Weights of a small mixture-of-experts language model, trained from scratch on English Wikipedia.
Size: 14 layers, width 512, vocabulary 8192, 104M parameters.
Experts: 64 experts in each of 13 layers, 64 SwiGLU neurons an expert.
Training: 579M tokens, 4322 steps.
Below are experts of layer 3 (counted from 0) of a mixture-of-experts language model. Rows are named router (the router's row for the expert) and show model dimensions 256-383. Each number is 128 + 24 x the weight over its row's rms, rounded and kept within 0 to 255.
After each expert's rows: "mostly gets" lists some tokens that are sent to it at least half of the time. This comes from a sample of Wikipedia text that the model never trained on.

# expert 28
router [132 118 174 142 118 115 162 153 119 175 125  29 120 164 143 121 123 124 128 127 130 171 135 147 100 125  88 109 120 173 144 103 153 108 123 116 133 141 115 138 129 152 144 128 124 181 133 128 128 124 142 169 123 124 116 142 127 172 130 118 191 144 136 122  99 148 133  94 131 130 137 140 101 133 116 134 120 127 147 124 131 180 109 142 124 192 187 117 139 139 177 112 122 126 163 134 133 107 156 116 134 111 125 147 149 108 124 140 167 115 124 146 117 148 123 132 105 113 125 131 181 123 128 140 126 118 130 134]
mostly gets: " before", " began", " During", " won", " until", " does"

# expert 62
router [149 123 124 121 115  94  95 115 178 141 143 126  79 148 123 132 125  94 132 138 100 135 118  79 148 196 130 110 126 130 105 114 117 118 137 130 162 175 118 131  45  98 144 119 174 123 120 135 157 130  96 130 131 125 154 185  85 149 115 150 125 152 105  80 139  85 136 116 117 109 162 155 110 111 102 154 134 131 126 105 138 157 158 133 175 145 143 100 110 140 123 111 121 175 130 158 154 171 149 104 165  88 121 138 113 191 134 132 173 127  85 105 139 119 137 128 123 117 125 117 167 116 141 133  90 150 120 143]
mostly gets: " Nominated", " bank", " Preceded", " research", " politician", " MF"

# expert 18
router [130 138 155 131 139 128 132 138 143 134 119 115 104 134 129 127 129 130 131 126 127 137 132 104 107 140 147 102 129 213 134 133  72 132 116 129 132 132 124 127 137 126 106 146 132  56 131 139 122 129 112  95 125 131 134 135 128 126 150 115 120 138 134 137 140  82 132  99 131 124 135 148 130  85 123 132 127 123 126 133 130 128 163 142 144 158 130 158 133 132 203  76 134 130 142 152 146 121  95 124 123  43 123 146 129 132 145 134 125 136 117 104 136 134 140 145 147 130  64 169 175 138 125 107 115 123 130 139]
mostly gets: "000", " 43", " 39", " 32", " Racing", "500"

# expert 55
router [137 122 135 135 112  97 105 122 180 148 138 118  67 137 124 122 125  92 127 123 130 138 124  97 169 170 129 115 115 134  89  85 121 157 127 132 179 193 132 134  87 131 153 121 163 120 122 138 173 121 143 167 141 137 128 193  98 158 111 143 137 170 135  84 130  96 126 113 121 129 172 166  84 133  91  96 140 125 113 116 143 165 143 109 168 147 147  92 127 130 139 119 109 158 133 176 164 146 191  91 148  76 130 149 128 168 133 127 169 119 101 109 129 122 135 131 118 119 131 104 160 117 161 143 108 140 125 142]
mostly gets: " located", " signed", " died", " students", " JPL", " Nominated"

# expert 19
router [136 120 160 127 116 122  88 102 159 145 124 135  73 122 127 121 123 132 117 121 126 147 128  58 189 110 122 127 111 127 120 113 111 152 127 128 139 198 128 127 125 140 174 110 124 112 111 133 156 125 151 130 138 115 118 182 130 140 100 146 139 125 141 116 153 129 141 100 132 128 133 118  94 128 100  58 145 127 116 151 134 144 134  84 133  97 123 122 138 143 142  94  99 129 105 190 167 161 175  54 137  94 140 113 120 192 110 120 141 121 166 145  87 122 136 147 133 152 116 117 111 124 132 134  84 140 133 140]
mostly gets: " Republican", " Super", " Green", " King", " River", " Tom"

# expert 32
router [132 111 147 145 110 107 119 160  90 135 120  23 134 114 162 115 123 126 119 127 124 144 124 147 119 129  85 118 128 138 121 110 150  99 130 129 127 104 131 135 118 153 131 117 115 150 134 132 149 126 174 202 134 142 128 130 129 149 137 113 136 121 121  98 122 163 138 104 128 129 120 130 128 152 132 122 120 124 131 121 136 184  89 120  97 137 164 120 128 133 100  97 127 130 131 141 138 122 141 121 120 133 135 150 149 125 135 129 147 131 146 130  98 124 150 133 117 104 122 115 188 147 140 144 120 135 124 159]
mostly gets: " have", " has", " had", " within", " During", " during"

# expert 11
router [124 112 170 124 120 106 184 129 147 119 122  84 107 122 139 122 141 163 123 125 127 165 126 129 169 139 131 108 124 188 138 177 110 114 119 128 136 137 118 115 149 128 134 168 126 137 134 128 142 125 143  86 113 129 132 154 124 140 157  98 152 120 135 111 128 144 144  97 133 129 135 109 159 102 112 122 118 124 128 117 124 147 139 129 128 155 111 151 138 190 134 136 149 128 135 162 142 132 119 125 136 133 120 131 131  90 139 143 158 148 130 133 130 138 142 141 119  64 117 127 163 140 121 123 127 118 130 127]
mostly gets: " were", " 68", " 9", " 1966", " 27", " 7"

# expert 23
router [130 143 179 126 153 127 142 104 131 108 119 111 130 130 136 126 134 153 117 122 170 130 117 137 188 126 112 123 127 157 140 134 103 142 132 117 117 134 130 113 125 136  64 150 120 100 142 130 147 129 156  75 135 143 124 154 144  88 146 120 157 127 135  93 140 170 162 175 131 136 119  80 123 131 114  89 130 124 121 140 134 183 137 115 132 174 141 125 134 146 129 149 130 127 133 169 145 117 166 148 126  83 133  96 171 122 135 129 206 131 156  84 148 130 132 149  47 112 105 164 112 145 135 117 114 119 136 136]
mostly gets: " Ne", "Al", " Ba", " Ber", " Ter", " Ale"

# expert 33
router [146 147 155 132 112 142  82 113 132 145 114 119  73 138 128 139 137 142 138 131 130 140 105 132 177 141 115 122 124 106 133  99 109 115 157 134 128 125 154 101 121 132 120 141 111 122 137 134 111 124 145 144 134 142 141 195 136 127  93 130 141 127 132 139 131 114 144 131 127 113 114 108 145 154  98  52 143 128 115 128 139 162 147  91 167 150 144 114 126 129 150 135 126 142 138 210 135 108 202 132 131 129 125  90 180 125 141 135 170 142 141 149 180 131 126 128  91 112 130 166 133 136 144 126 103 117 134 143]
mostly gets: " i", " Prince", " Fort", " Lie", " Mer", " Mag"

# expert 50
router [165 145 133 128 118 128 107 111 164 148 178 140  86 125 111 147  94 128 164 165  92 118 106  88 139 188 146 130 121 126 112 145 126 139 150  94 130 163 129 127  73 101 129 108 165 133 141 139 144 144 113 134 122 146 145 168  93 125 126 183 107 142 100  92 116 128 131 128 104 112 155 133 103 115 142 132 116 138 132 103 120 162 118 114 148 142 145 100  99 128 111 116 117 180  86 156 156 158 147 119 162  90 136 136 139 188 105 154 156 123 111 118 143  99 130 121 138 136 146 127 161 112 159 134  93 152 130 127]
mostly gets: " comp", " pro", " conv", " imp", " ab", " Pre"

# expert 42
router [163 133 138  92 117 125 100 143 152 119 149 114  91 141 121 151 116 140 154 172 105 115 116 107 113 172 136 146 137  86  62 121 114 163 162  94 136 157 149 127  76  63 139  95 155 135 147  95 161 161 140 100 121 120 138 155 130 121 131 169 119 153  69 112 109 105 139 111 126 104 107 123 147 110 120 137 103 136 123 109 130 128 122 120 157 140 143 117 115 124 119 117 108 191 108 141 141 170 156 122 195 109 159 129 113 148  82 128 146 124 112 126 161  77 136 101 124 146 154 113 140 105 145 106  66 148 106 118]
mostly gets: " gra", " g", " ext", " vi", " fa", " ag"

# expert 54
router [167 119 137 118 127 132 112 150 155 125 158 121  94 122 122 140 123 130 142 162 116 118 108 138 129 181 164 143 153 104  89 124 121 148 148 105 148 148 181 136  66  72 104  94 145 124 144  89 147 149 118 124  97 115 136 162 134 125 126 183  95 166  91 110 128 123 141 116 127 116 123 135 139 132  98 157 111 136 157 146 112 146 142 132 129 122 115 110 105 114 121 123 139 158 109 146 152 147 157 131 187  95 133 117 147 163  98 124 162 125  94 120 156 108 136 124 129 139 140 109 150 101 141 101  72 167 101 122]
mostly gets: " int", " acc", " par", " ro", " best", " att"

# expert 44
router [126 118 153 133  98  83 149 166 148 141 118 107  68 138 136 117 131 117 123 126  99 144 143  90 102 186 107 117 128 155 134 141 115  63 121 125 161 148 126 123 129 138 128 132 122 138 130 140 147 125  73 130  95 121 129 156 118 138  69 118  93 146 132 115 103  91 108  81 133 125 151 136 155 112  73 139 133 121 160 124 131 180 126  96 157 161 121 149 132 116 144  88 139 127 140 156 182 123 119 117 125 141 121 120 132 118 141 126 221 130 101 146 141 131 129 133 132 110 110 152 143 122 123 132  93 123 134 130]
mostly gets: " votes", "olution", " died", "ify", "ase", " away"

# expert 24
router [128 126 167 143 108 117 118 145  92 139 115  75 136 128 168 115 127 123 121 124 124 159 126 146 141 125 105 119 127 119 130 118 143 115 123 134 125 124 128 135 121 153 140 124 117 162 127 135 152 122 166 194 132 140 123 124 129 151 137 110 159 123 122  70 125 158 143 113 131 132 126 106  93 139 122 113 127 120 129 125 137 179 102 134  96 155 146 119 127 152 105  56 127 124 143 140 139 115 149 116 117  70 126 154 149 124 137 122 146 127 147 133  99 129 145 136 110 107 126 101 208 144 133 141 128 128 131 156]
mostly gets: " is", " including", " been", " includes", " has", "The"

# expert 45
router [172 148 154  95 103 136 114 138 169 122 150 144  96 125 106 147  94 112 164 141 129 119 121 105 113 177 144 139 145 107  73 129 117 120 158  97 149 159 165 113  67  73 126 113 211 139 112 106 169 152 138 127 104 128 149 195 125 141 132 177  99 156  96 105 125 140 116 104 118 102 147 106 151 150 145 133 114 149 154  92 124 135 132 132 155 136 126 116  88 114 112 132 111 153 117 139 156 154 128 117 178  93 164 144 127 172 109 144 164 107  98 123 144  66 128 128 113 159 148 120 158 115 140 115 111 179 101 128]
mostly gets: " sl", " m", " en", " ro", " part", " rest"

# expert 5
router [131 124 133 142  95 113 121 145 117 136 122  79 144 137 153 119 138 117 121 123 129 183 143 146 160 135 131 104 130 102 106 139 153 115 121 134 159 117 131 131 108 161 117 108 124 140 130 148 123 125  96 211 127 150 142 116 127 159 132 119 160 126 111 109 116 147 122 103 120 126 142 101  87 160 103 115 129 120 120 113 133 150 115 132 143 141  88 126 116 168 106  54 140 127 146 143 132 118 148 136 129 117 129 142 137 131 144 130 136 133 115 125 111 127 139 146 129  79 122 132 180 128 136 141 116 120 144 165]
mostly gets: " whose", " the", " Its", " The", " to", ","

# expert 36
router [132  87 196 142  98 134 142 140  80 147 124  91 132 131 166 113 129 142 121 132 131 138 126 143 137 119  91 123 125 133 147  63 150 112 134 125 129 133 141 126 123 146 131 128 122 184 124 127 143 111 168 179 134 144 122 136 118 142 115 119 186 136 132 111 142 143 128 105 128 132 124 140 118 141 105  90 133 126 143 130 130 203 150 145  97 198 165 105 124 134 116  49 126 122 139 141 140 123 149 112 114 115 140 135 152 119 132 127 183 109 149 151 134 123 136 117 108  96 139  79 146 134 136 153 138 129 121 157]
mostly gets: " through", " their", " this", " more", " some", " went"

# expert 48
router [166 121 129 128 104 104 100 133 172 134 158 142  97 129 110 128 115 110 152 148 113 112  96  95 118 202 136 128 138 112  88 124 116 137 157 119 160 152 146 121  60  83 130  94 172 115 118 111 183 140  94 121 131 127 149 180 109 138 113 188 108 160 112  99 135 110 113 109 114 116 155 140 122 116 136 149 122 125 136 115 134 150 141 144 158 153 144 121  98 109 119 114 117 187 100 170 155 158 134 120 201  94 152 152 122 176 122 135 178 118  91 133 153  98 131 116 103 125 151 108 158 115 162 130  88 163  95 138]
mostly gets: " name", "History", " total", " appear", "Note", " military"

# expert 29
router [162 104 150 131 121 118  84  94 134 139 133 135  71 126 133 131 108 135 154 123  96 129 104 115 201 164 120 119 127 135 124 120 112 128 133 129 142 175 145 133 122 120 140 145 119 133 143 114 130 113 103 131 136 148 187 192 129 144 105 135 127 126 128 140 141 151 145 115 136 113 147 124 162 128 100  91 132 147 100 131 134 170 156  85 146 154 134  85 120 142 147 118 126 133 134 168 158 137 202 101 121  87 124 146 109 178 135 110 157 126 127 116  99 115 143 126  82 126 140 120 107 125 142 130  96 128 134 138]
mostly gets: " Royal", " main", " aircraft", " Fort", " Blue", " Die"

# expert 2
router [126 131 214 138  99 117 141 104 107 129 111  96 139 134 140 119 140 157 117 121 112 151 115  96 175 130 110 117 117 117 135 135 108  95 127 111 115 127 129 121 134 139  93 147 115  76 131 139 123 124 150 110 135 135 121 140 147 109  80 117 184 124 129  79 153 158 162 115 134 127 111  74 108 114 120 104 122 119 135 123 126 183 134 145 124 204 142 134 131 155 131 111 132 125 135 175 162 116 171 151 124  92 129 102 158 126 144 145 171 133 154 125 131 138 133 155  80 103 125 120 113 153 141 131 120 118 136 148]
mostly gets: ";", " -", " –"

# expert 47
router [170 120 114 135  90 107 101 149 180 145 144 127  95 128 115 146 129 117 155 159 123 112  87 104 130 187 158 118 134 109  75 114 123 130 151 108 144 161 148 112  68  86 122 104 167 110 142 119 174 138 109 122 133 116 150 173 118 133 104 166 110 153 101 105 126 102 121 104 113 100 136 137 126 115 108 132 127 136 127 104 123 159 151 140 164 160 127 106  95 121 116 118 110 182 115 156 153 136 131 114 185 107 162 134 149 193 111 140 174  92  88 135 144  97 123 111 111 114 137 114 158 121 153 128  86 147 100 122]
mostly gets: " ·", " −", " political", " nomin", "′", " fall"

# expert 56
router [138 110 126 143 103  99  99 138 167 149 141 102  64 117 134 120 124  99 137 136 117 146 133  96 180 176 115 110 127 121  80  92 125 151 133 121 186 190 126 138  77 135 154 115 152 109 132 140 171 121 138 151 136 139 138 181  91 160 109 150 138 170 128  98 131  98 125 121 115 126 163 162  78 130  97 108 146 131 127 110 139 156 141 104 163 148 136  98 116 126 119  90 126 140 127 175 153 174 176  83 151  79 134 148 130 176 131 119 169 119  98 118 120 112 147 126 121  95 139 111 168 123 169 148  86 146 124 145]
mostly gets: " British", " Soviet", " hold", " Coordinates", " MPC", " ."

# expert 7
router [134 137 196 138 127 129 120 106 124 123 119 106 130 134 139 121 135 162 112 123 139 143 120 131 186 122 107 121 123 129 132 126  93 128 128 107 115 139 124 118 136 138  74 154 118  77 129 140 134 124 140  98 130 143 125 137 143  91 112 121 175 134 128  79 145 158 181 140 135 121 128  69 133 119  99  93 127 123 117 127 127 224 124 135 117 183 148 117 130 153 136 141 130 123 134 180 170 120 170 145 125  73 131 100 174 132 139 142 176 122 150  80 140 136 138 152  63 112 102 144 108 146 141 133 110 118 132 142]
mostly gets: " Michael", " Mal", " Sara", " Sz", " Mi", "Th"

# expert 17
router [131 151 178 128 137 137 122 109 118 120 119 112 111 123 127 123 135 156 110 124 180 138 117 145 185 116 116 124 129 142 134  84 108 134 137 107 114 138 130 108 134 131  64 149 125 107 140 128 137 126 163  72 138 144 129 150 144  94 152 111 164 120 134  94 132 166 165 157 132 131 112  90 135 115 105  96 133 121 145 139 135 206 123 121 134 169 138 127 133 146 132 115 127 125 135 165 172 115 154 139 129  67 152  91 154 122 138 137 190 132 147  80 139 132 138 147  54 116 103 153 120 146 128 122 115 119 137 145]
mostly gets: " Te", " &", " R", " Mari", " Tar", " Mario"

# expert 31
router [143 156 154 126 111 146  79 107 139 142 115 121  75 137 130 135 132 142 137 123 135 136  90 130 173 138 115 120 123 117 135  87 111 115 147 131 121 139 146 117 118 128 116 144 115 115 132 131 116 119 143 151 135 138 136 192 129 128 105 128 128 128 135 125 145 111 140  96 129 126 118 109 128 121 103  49 139 133 121 130 139 161 137  95 178 153 135 124 124 132 146 133 105 146 134 211 130 110 205 132 134 118 125  86 171 139 142 134 165 134 130 142 181 129 136 122  95 119 133 165 128 124 153 128  97 123 136 140]
mostly gets: " Mur", " Prince", " d", " Bor", " Chi", " Pet"

# expert 27
router [126 142 156 132 135 128 133 152 138 135 118 118 108 142 124 124 137 125 127 121 123 133 132  97 161 137 129 118 128 186 134 101  60 153 116 133 145 127 123 129 137 128 101 133 129  57 130 151 112 127 114  62 119 134 130 142 134 130  84 116 121 127 139 154 138  77 122  97 129 127 146 120 140  94  71 133 134 118 117 133 137  98 128 113 145 104 118 152 134 126 168 136 143 125 143 163 183 125  95 141 112  97 118 121 102 134 146 122 155 143 117 100 138 134 131 145 141 128  61 162 139 122 126 118 126 121 133 132]
mostly gets: " Force", "BC", " Coast", "ics", "DS", " Racing"

# expert 6
router [127 132 163 128 149 110 162 125 134 130 120 119 108 142 127 127 137 126 119 117 131 140 127 102 134 132 124 121 127 229 139 116   0 126 114 131 143 132 116 128 138 128  81 166 132  87 127 135 109 131 115  51 119 126 124 148 136 122  94 121 135 128 146 158 140 118 150 133 132 129 127 124 141  87 126 147 125 119 119 139 135  76 156 123 147 130 119 169 134 127 223 126 144 128 141 146 159 123 118 144 123 103 122 126 124 130 147 133 137 151 114  71 132 136 135 157 134 135   0 158 147 127 122 114 124 120 133 127]
mostly gets: " 1999", " 2009", " Angeles", "00", "500", " 1985"

# expert 21
router [131 149 180 125 127 124 113 103 127 124 121 111 128 129 135 123 132 153 114 123 171 130 118 129 182 127 112 123 128 136 139 123 101 126 136 122 124 140 127 113 128 135  62 148 121  77 135 134 142 126 134  95 135 140 123 133 142  94 129 119 162 131 130  79 146 168 164 149 132 132 123  64 131 120 113  88 127 122 123 136 132 231 137 124 127 176 136 120 130 143 131 140 134 125 133 173 183 123 173 145 124  65 133  96 180 122 137 133 192 134 151  66 148 133 135 149  49 115 103 157 108 144 131 120 114 121 134 136]
mostly gets: " Š", " Jer", "La", " Z", " “", " Abu"

# expert 8
router [124 119 187 123 120 139  96 126 133 130 120 124  93 110 140 121 135 119 109 116 139 141 106 104 149 109 129 129 121 149 124 140 108 156 119 145 141 174 120 133 131 137  80 138 123  58 118 133 158 123 163 107 131 122 132 147 137 140  96 136 160 125 136  41 147 161 139 110 136 141 158 138 111 114 142 119 139 121 108 146 143 142 149  97 132 135 135 128 135 149 139  97 131 119 117 173 170 144 152  95 145  43 112 133 122 133 130 116 201 113 170  83 100 123 151 147 118 145 122 115 144 127 128 131 109 132 123 125]
mostly gets: " William", " They", " Thomas", " Robert", " James", " Angeles"

# expert 35
router [133  77 155 144 111 136 147 148  93 143 119  73 132 121 176 118 131 131 120 132 128 148 125 136 124 124  86 124 127  83 139  93 141 118 133 125 150 127 139 130 122 146 123 125 128 166 128 128 157 116 223 180 130 143 122 123 123 154 128 122 153 128 121  76 122 166 131 116 126 129 104 139 130 132 137  99 131 125 136 135 134 185 149 137  91 173 181 107 125 131 104  73 129 126 137 141 129 122 144 120 126 104 138 131 147 122 131 135 153 120 148 144 110 122 143 123 115 101 129 105 155 137 143 156 138 130 123 156]
mostly gets: " both", " have", " through", " among", " has", " its"

# expert 26
router [150 113 134 132 131 117  81 102 146 138 124 130  79 120 137 129 116 133 135 115 116 133  96  93 198 156 120 119 116 135 132  96 126 110 138 144 131 191 142 135 127 131 148 147 129 109 127 137 162 114 141 120 135 145 145 188 127 140  90 128 118 127 138 101 154 141 141 134 136 116 150 117 134 126  87  50 145 145 108 143 144 159 163  80 163 147 128 110 127 134 138 112 124 128 139 186 161 127 191 112 128  84 116 140 115 174 137 107 159 138  92 157 113 135 143 131 120 117 142 118 125 122 153 136 126 132 119 142]
mostly gets: " Republican", " major", " main", " new", " Royal", " Log"

# expert 59
router [126 177 115 103 105 129 128 145 162 105 148 132 135 131 119 139 120 110 166 145 113 116 108 133 129 176 159 130 131 122  78 117 117 163 134 101 114 121 138 116  92  98 136 142 164 115 128 107 129 178 133 124 120  96 119 175  98 119 136 144 120 148 128  69 147 115 166 133 103 101 144  56 178 136 121 131 131 158 150  96 110 114 117 143 152 118 116 136 117 104 119 150 139 148 140 165 129 152 118 123 148  87 155  96 144 152 102 162 148 108 121 138 129  90 118 124 123 145 127 136 151 112 133 141 135 168 122 118]
mostly gets: " f", " Pre", " re", " exp", " sc", "St"

# expert 15
router [137 124 128 133 104 123  82 109 120 129 125 123  88 123 119 125 122 143 130 114 123 138  93 116 172 119 121 120 123 123 140 103 119 107 132 106 137 175 144 118 134 126 116 143 145 142 130 150 120 115 157 133 125 143 143 181 123 120  82 124 130 132 137 140 137 112 154 125 131 110 110 117 142 149  74  86 137 132 113 118 129 174 156  81 127 127 120 120 131 133 138 151  78 121 133 190 161 123 191 140 113  87 110  93 122 185 126 132 143 153 134 127 112 125 131 137 120 144 118 104 141 135 193 130  98 119 113 148]
mostly gets: " *", " y", " j", " Northern", " non", " Sun"

# expert 43
router [125 116 164 133  74  91 158 165 148 140 120 102  54 138 133 119 131 122 125 124  77 143 138  76 117 165 110 121 127 162 133 142 118  69 120 126 162 143 124 121 132 134 128 137 124 141 126 137 138 127  87 132 104 124 128 158 122 135  59 121 106 143 133 128 114 101 115  75 132 125 148 138 147 111  76 138 134 122 146 130 131 181 139  84 153 142 124 147 132 113 148 108 139 128 134 161 200 123 110 120 125 145 121 121 136 119 143 120 229 130 100 143 141 129 128 132 124 114 108 144 140 127 127 129 103 119 136 132]
mostly gets: " place", "%", " classification", "ify", " located", "ture"

# expert 16
router [130 128 152 151 129 112 142 165  85 142 122  92 123 107 139 120 129 130 118 127 152 200 147 145 134 135  63 106 125 140 140 131 145 115 117 117 132 126 110 132 126 154 155 133 116 155 137 133 135 123 150 133 114 125 112 115 131 187 137 111 121 137 127 109 120 151 147 111 131 128 126  92 138 123  98 125 120 126 138 127 138 154 145 136 124 182 125 124 130 158 109  59 130 126 147 138 138 104 152 124 147 130 125 165 139 106 128 126 152 132 131 141 107 137 139 144 118  98 119 130 192 139 134 141 126 116 135 132]
mostly gets: " when", " Although", " including", " while", " When", " without"

# expert 13
router [135 147 187 122 152 140 132 113 142 115 117 120 100 128 130 123 132 146 117 121 150 126 118 145 199 116 109 121 132 155 142  77 105 117 147 122 109 136 136 111 130 131  76 147 125 124 145 127 143 128 159  86 139 146 127 154 146  89 138 122 151 126 137 112 149 155 163 155 135 128 123  92 101 134  95  77 138 131 118 136 136 164 110 106 123 165 134 124 138 138 137 131 123 134 134 161 171 120 207 146 118  95 145 101 167 147 145 140 197 132 148 115 154 125 134 140  31 112 125 164 132 141 137 115 121 121 132 141]
mostly gets: " Ra", " De", "Mar", " Ba", "Al", " Dan"

# expert 46
router [161 130 133 128 117 112 116 134 163 122 151 120  84 131 118 157 130 104 162 151 111  95 105 127 130 182 141 135 140  90  84 130 116 137 146 100 153 165 144 143  67  99 148 117 182 120 129 102 192 148 103 127 123 100 167 165  92 132 120 158 114 147 119  84 130 117 130 100  97 113 126 124 146 110 120 136 115 144 139  85 117 150 145 146 154 150 149 106  85 113 124 126 100 183 106 139 139 134 150 124 174  84 146 134 132 158 103 137 172 118 105 125 132  82 127 109  99 149 159 111 166 115 139 138 102 160 120 122]
mostly gets: " Vo", "See", " Part", " un", " unc", " name"

# expert 10
router [130 116 189 118 132 136 152 100 130 131 119 120  94 117 143 123 138 153 113 124 157 145 122 110 198 118 124 149 124 166 136  72  94 157 121 134 145 134 126 123 117 134 106 135 125  91 116 130 127 123 156  92 132 114 122 110 139 137 111 142 178 125 126  92 149 163 158 138 130 136 114 114 159 110 122  90 135 121 135 140 140 157 141 118 128 180 110  98 129 143 134 133 135 125 120 184 157 135 159 110 117  52 126  95 163 141 122 123 195 121 153  76 110 129 144 150  89 124  93 142 123 164 130 103 136 144 137 126]
mostly gets: " J", " Kr", " Ha", " Sch", " Robert", " Daniel"

# expert 25
router [130 145 180 132 138 128 109 107 124 122 119 110 128 131 136 123 133 155 115 123 166 132 117 130 183 128 113 121 126 144 140 118  99 130 135 119 122 139 128 119 129 135  61 147 120  84 139 135 142 124 139  90 134 139 121 140 142  87 136 120 153 128 129  79 141 167 167 150 133 129 125  74 122 124 109  95 129 123 121 137 131 227 136 121 125 180 138 123 132 142 135 135 133 126 134 180 175 121 171 144 128  72 135  97 185 123 136 131 196 131 153  69 153 132 131 149  50 111 104 156 108 145 131 123 118 119 131 133]
mostly gets: "An", " Zh", " “", "La", " Š", "He"

# expert 1
router [131 126 214 135 117 134 108 110 128 121 113 105 115 135 138 119 134 161 116 119 139 148 115 120 183 123 111 125 120 131 136 136  91 113 136 119 114 137 128 116 128 141  91 152 114  85 148 131 139 126 151 103 135 140 127 134 151  94  98 123 176 124 134  76 149 169 181 134 137 126 122  72 158 136 110  93 128 119 121 129 127 206 132 138 123 195 140 124 133 153 135 127 133 125 135 164 161 118 170 142 116  75 151 104 169 116 141 137 177 134 149 106 136 132 136 153  65 111 106 146 108 146 130 117 116 117 137 145]
mostly gets: " –", ";", " -", " He"

# expert 40
router [126 142 139 131 121 123 120 155 141 149 118 114 116 136 123 123 135 123 124 121  99 135 124  99 120 131 142 116 125 170 141 124  70 123 114 127 158 134 123 130 133 134 151 137 125  49 126 138 121 121  95 120 123 131 136 113 129 130 100 116  94 137 132 155 141  71 134  76 134 124 135 128 188  93  94 136 140 121 130 132 137 101 149  96 139 127 108 150 135 118 175 108 133 125 140 154 149 123 102 120 117 122 119 136 119 134 144 126 141 131 103 127 148 134 144 135 144 143  88 149 131 135 124 108 125 123 131 130]
mostly gets: " States", "finals", "eration", "ologist", " Force", " Representatives"

# expert 49
router [133 128 123 121 110 113 108 145 172 139 142 146 100 137 120 144 119 131 152 155 120  99  93 110 115 187 174 147 137 102  90 109 115 139 156 144 135 172 173 105  57  87 122 127 179 106 122 114 177 149 137 125 114 112 149 168 109 135 110 164 117 152  99 101 131 124 121  96 107 101 133 134 119 141 120 133 118 130 151 110 112 142 154 114 130 152 138 104  73 125 129 113 115 147 102 157 159 140 141 100 182 103 137 128 134 146 103 138 174 137  92 129 131 102 135 119 115 116 147 105 170  90 152 117  85 170  89 143]
mostly gets: " int", " cons", " No", " ·", "oc", " ex"

# expert 37
router [137  98 155 112 136  93  90  93 168 129 135 143  53 121 130 140 117 113 138 119  78 151 130  54 149 144 125 112 135 136 113  99 115  82 142 123 146 191 146 109 117 113 156 140 168 142 129 124 185 117 137 109 131 143 128 152 131  91  82 134  97 142 134 125 153 125 126 146 135  94 158 154 132 152  78  79 154 142 115 126 148 163 159  84 129 159 106 108 138 128 112 128 136 131 127 152 146 162 185 119 112  87 111 124 120 189 138 141 154 152 117 117 119 112 139 142 130 117 142 133 157 129 198 125 119 139 101 146]
mostly gets: "′", " bi", " second", " third", " Council", " First"

# expert 58
router [136 128 134 133 128  93  96 117 180 150 132 127  70 138 124 122 122  95 133 120 128 129 134  98 169 178 130 115 116 139  81  86 119 152 127 135 175 196 130 124  81 123 139 117 169 113 116 139 169 123 127 157 139 133 134 189  96 155 106 147 139 169 132 107 146  89 129 117 123 134 169 169  79 124  82  96 137 128 115 114 136 162 147 111 175 133 150  94 125 125 138  96 115 144 127 168 159 152 198 111 152  87 127 143 124 173 129 121 171 119  91 104 129 121 137 128 140 120 141 101 156 114 160 142 101 142 113 141]
mostly gets: " British", " Succeeded", " JPL", " students", " Chinese", " Russian"

# expert 0
router [124 126 222 135  89 117 127 104 115 122 111  86 125 135 146 118 137 163 117 118 120 153 117  97 173 133 105 125 123 144 140 154 110 107 131 126 116 128 125 117 129 144  94 150 115  95 132 138 132 124 144  94 132 135 124 142 153 105  66 116 172 117 127  74 161 161 178 117 135 126 119  71 127 125 114 101 132 121 144 134 125 180 137 155 122 196 135 137 134 164 123 118 142 125 141 157 169 115 169 151 112  82 136 109 162 110 146 133 175 142 150 129 127 130 148 160  79 108 130 124 120 156 142 123 115 120 137 148]
mostly gets: ";", " –", " -"

# expert 60
router [169 133 110 109 110 123  99 164 164 128 154 158  91 122 133 141  96 117 148 155 121  92  97  95 126 184 159 142 137 141  92 143 115 135 132 144 155 159 129 116  66  99 118 111 180 131 127 113 130 140 111 133 132 113 146 180  83 126 130 164 119 151 112 104 125 122 113 125 118 120 173 109 136 132 116 148 127 153 162 102 112 136 145 142 171 109 113  99 121  93 106 141 117 152 126 138 162 148 102 119 169  94 141 131 144 146  97 153 152  86 102 113 123 100 133 104 123 122 163 119 161  95 156 144  99 142  73 110]
mostly gets: " km", " st", " ft", " sp", " res", " pre"

# expert 52
router [134 120 157 128 142 120  85 101 172 141 126 113  66 136 129 126 133  97 123 119 140 130 121 106 218 145 114 116 122 145 128  94 109 155 125 130 134 174 128 124 117 129 130 143 132 111 120 133 156 120 129 151 132 141 147 188 129 138 102 129 137 162 135  90 154  98 139 101 133 124 140 121 141 119  86  32 140 124 106 137 141 172 140  86 163 136 143 118 127 120 145 108 131 138 136 206 166 128 195 119 130  85 125 130 131 154 140 121 172 128 125 112 152 127 138 138 125 118 123 118 138 132 139 136  93 125 125 139]
mostly gets: " September", " However", " December", " November", " GBR", " Sir"